config = dict(
    n_layer=14,
    d_model=160,
    n_experts=32,
    experts_per_token=1,
    d_expert=160,
    d_shared_expert=0,
    activation='squared_silu',
    moe_layers=[2, 3, 4, 5, 6, 7, 8, 9, 10, 11, 12, 13],
    router_score='softmax',
    normalize_top_k=False,
    routed_scale=1.0,
    balance_loss=0.000403,
    balance_bias=True,
    router_z_loss=0.001,
    init_std_router=0.01,
    lr_router=0.000851,
    vocab_size=11277,
    norm='rmsnorm',
    norm_eps=1e-06,
    tie_embeddings=False,
    optimizer='adamw',
    lr=0.00321,
    beta1=0.9,
    beta2=0.99,
    grad_clip=2.0,
    batch_tokens=32768,
    seq_len=1024,
    train_tokens=241100000,
    steps=7358,
    dataset='wikipedia_en',
)
Below are experts of layer 8 (counted from 0) of a mixture-of-experts language model. Rows are named router (the router's row for the expert), down (a neuron's output weights, with its number) and show model dimensions 0-159. Each number is 128 + 32 x the weight over its row's rms, rounded and kept within 0 to 255. Numbers have three digits each.
After each expert's rows: "comes before" lists some tokens at least twice as common just after its tokens as in all text. This comes from a sample of Wikipedia text that the model never trained on. Tokens count by the router's weight.

# expert 15
router:103191121098161159114084129164117180148113171069069074173094157108090137062208142134123108190092094162132093174170115128129115107130162106087089118099177109155085075150067142137132147127130100128147115112163111114105115153083148171081163092138097120088133115110170104127137145166113152115086136080100128128092110112153099155121091113071102120128093168094108148138181197136205091173098104131119137165151150092115146077130165098099118107182118112146066095153136184176109148088122101
down0:159171130158119050124123095157119099129200117128098107146130198118107078135099118124117188082147168124160147168154144169131179153136112134125193114116096218180131169174098129186068127134136096154128132089110085149120098167158158169101062165133110162134148060115108104114131152060152124148120142075134139167144062171118110114156123076160058119136133122142158108109145123139140125050138140180119104117139142113121198106096148082169100168126093131100162085103167098119137136126111169
comes before: " -", "1", "2", "3", "8", "/"

# expert 23
router:104170080082146163104078123164112174134082148092092075166099169071088163075169165146094078174065108149078112145166119097076144121161139118102091117104139079128110106147075169170194163141153099095162075096168149069124139145115148121133158119132099086076124121070163134115151141166094165113139114103129109136101111124170095184136078108117081107118092141139131165145143168153165114191068093171109105134165143085099157101130121118081133096160110081143121092166117146167103189107121123
down0:150109099114106140154141178112117092138140128091142159124165138108205134160182112105150179124220123115106133136092142127121079099152162127172063123136131079132105162133169103141104119099131202098122081128167184149137122112087100163148179108119139130208121156144079173133162061149095107115150116105157129113168124146195103077138118098200154159174188051171149094143072121161102101104145116134134165102116185145167122146126127196138163143061130140130106108094160111134102106158150150
comes before: " the", " a", " his", " for", " in", " first"

# expert 6
router:081157118092172169104093101161107147130103155081075094170077163061108143091181158150088104167068122140111089134156109124106118095173140095105104089099139119123123086113107200181152141118131122113142099125127154099084105143093149155092114081118080140098137100101149129148123122147112142117090108119098117157100111069177075144108078105066087119126110191091120160145201195165145121158097078156073138160155150076074178085151128120124080127173114127150130089184114163158125161087121097
down0:099116091140110097135127037156132138130168099084135080142165099071071117165085126134126148142092129116122124112121167161127148169070097161174158105128096093140161117131127123060130152123136119141104153092153110130062081140121139118111133163202147063100136085080142143102174150106048131116127127154132149090116077125095180131138121121138129155100111181084051093179118078184080143137127116120120146099151132077198192114178102170134118080122089143098132065123098177158144093141113097
comes before: "1", "2", "3", "4", "5", "6"

# expert 10
router:145162106091189154114098093142114191132114164066076099172119183078093189120217167142072082166055116158072086178168087147075171110152117094108118131108131087152126105129132134143167149114162121099163122117168148099096105133059148148092119051115113142097155116095157110154150146164119167106099102108117112166093074114124105147110087136109097093155085135101107131096127161140174112196095073116120114131156171085113142113142130090088084092157125117162098104143103145155122156128088104
down0:188169143130093156130095118141148186164093136159164100151095096155070102114150173151066084124115134177124133102175108156091136164095114102146094134156124114154135184132153106152100134134088191152116095131118115113084109190107170126106109138182096191130129100126079112108136122163163115177147092129163122106122058161227084130154115091044124154068119114145206152159134153143097107113095143138107100119130151051115120143173116107067104112142134058173120093157159112130160151140113136
comes before: " |", " (", " and", " is", " was", " in"

# expert 30
router:101175107075172186101080087163085181153079157059079084164090174071111168101174168145060084178087101177110098161180091125126140106155148099076085105094157096154119088140111160153171163077156106149157116128172142095129117153093130132095146074107138122108169137093147139152147164142096111088125127105110139148094101089154095165090124089103106104139091153106123170132132163155159114158093099180111121138141166089079147116155133118106103109150115074154130079173082166163099145113091120
down0:108092149165163118140199152140170076101160148140141167164153113143146116161136088110148144101182129117133187152086172144134136180161077106171186141118158060142142114141108087177109090056134154173085132156115100122145182125151146147128132158082135193134142128147113164128087086147162181086140135193101078121126160114161083073098135160179094090152134119141101124135119106102118125137208121157144175080077116147138091165096077146171158187100132175108142171092135121083102106153132175
comes before: "-", "|", " ", " The", " be", " In"

# expert 19
router:121180118094168190117086108153124198131106155073092097163078168106092180047150152148078156172107091192106107166125084085105110093116141074131110122113145142134106095136095139139191167090124116131174071131136155101122101125094115140129129093123096102116150107109174083154129127157092145097100145144120099145084079125119062158108083096128112057168093131070115142113149148162158117171089071136095127163142165074116141112153185122103129094157111100140063087136083137133078141088108096
down0:105112141127130120183114047199120137100123121099106092144102066175096136125111110109117125114124121160082133204115145107189049078101138069139124174104101108100127167171101123144163158156153111134084149177109200097093075162168138128095110156125111119144056168109125133145155155175081174101141131088141126157150091172124131142107098128141157079137139167125095108151127198152093115160083146107090162152111086079131112076129114135176156128120159164101138098117114112116074193118206127
comes before: "==", "===", "The", "-", "In", "|"

# expert 26
router:111178094100143140095043089203119189148134151075074097181106155069113139075168156149084108174096149170116116160140118125124151128138147101121104104111164112156062079168102155213146150083164127139138124136169148114086121189108150169112167114102095093085168131113120134148126176148106113110128148087121113128089112135168105177119110116119107116146114178110089174126130185150207128181090090159082080152138160101121136090171134120092119109151097128143133072195101141161107136137091109
down0:162134123130121113095134135131109107147127150141157176111133123129164113137132167144132130143119137128124180120071147108092076109156111072137135078098098128184127120121066189123186130101102071104132149144099161157106143099090103100136149170152142109164153128223147157200081118138150161130099050113186090093136146170137122134078168078122089107112127089126146140139129107092177106124120151094084101217163133203130087135157089127114194095142099145099106183200165093094072107165131105
comes before: ":", "\n", ")", " (", ")\n", "\n\n"

# expert 12
router:094165110075161177077085114161091164143122171071074085157095176099098138114148154148100121181081122146129120151158124124085121070175167077088096085089112092127147082158103161148181172103126116101125123101177153111087105140085131167113139054116112120086145142087141136162146152180106134111130107100079133121071118117185102159126102073076087103114115144106094175125170165147177127153107136131083103127109174068103158105185140091092107101181107097170107068158116145170104137123113126
down0:133104115106083123200189157121161041175123146174164156077159120204120169086115119150147165124142106123142124136144159115131107139101108164149167144156167112062164106176125099131143108145118106109146141152124115182114155148207109075190078214179184125124194136125144170168113066116138100069123182172165124096163138144161142104112116160143108126112159123113096114167098118113103119128212144091114119122130139164128095178117135149106139170112159170124115144131081115094145129151192129
comes before: ",", " and", ".", " of", " in", " are"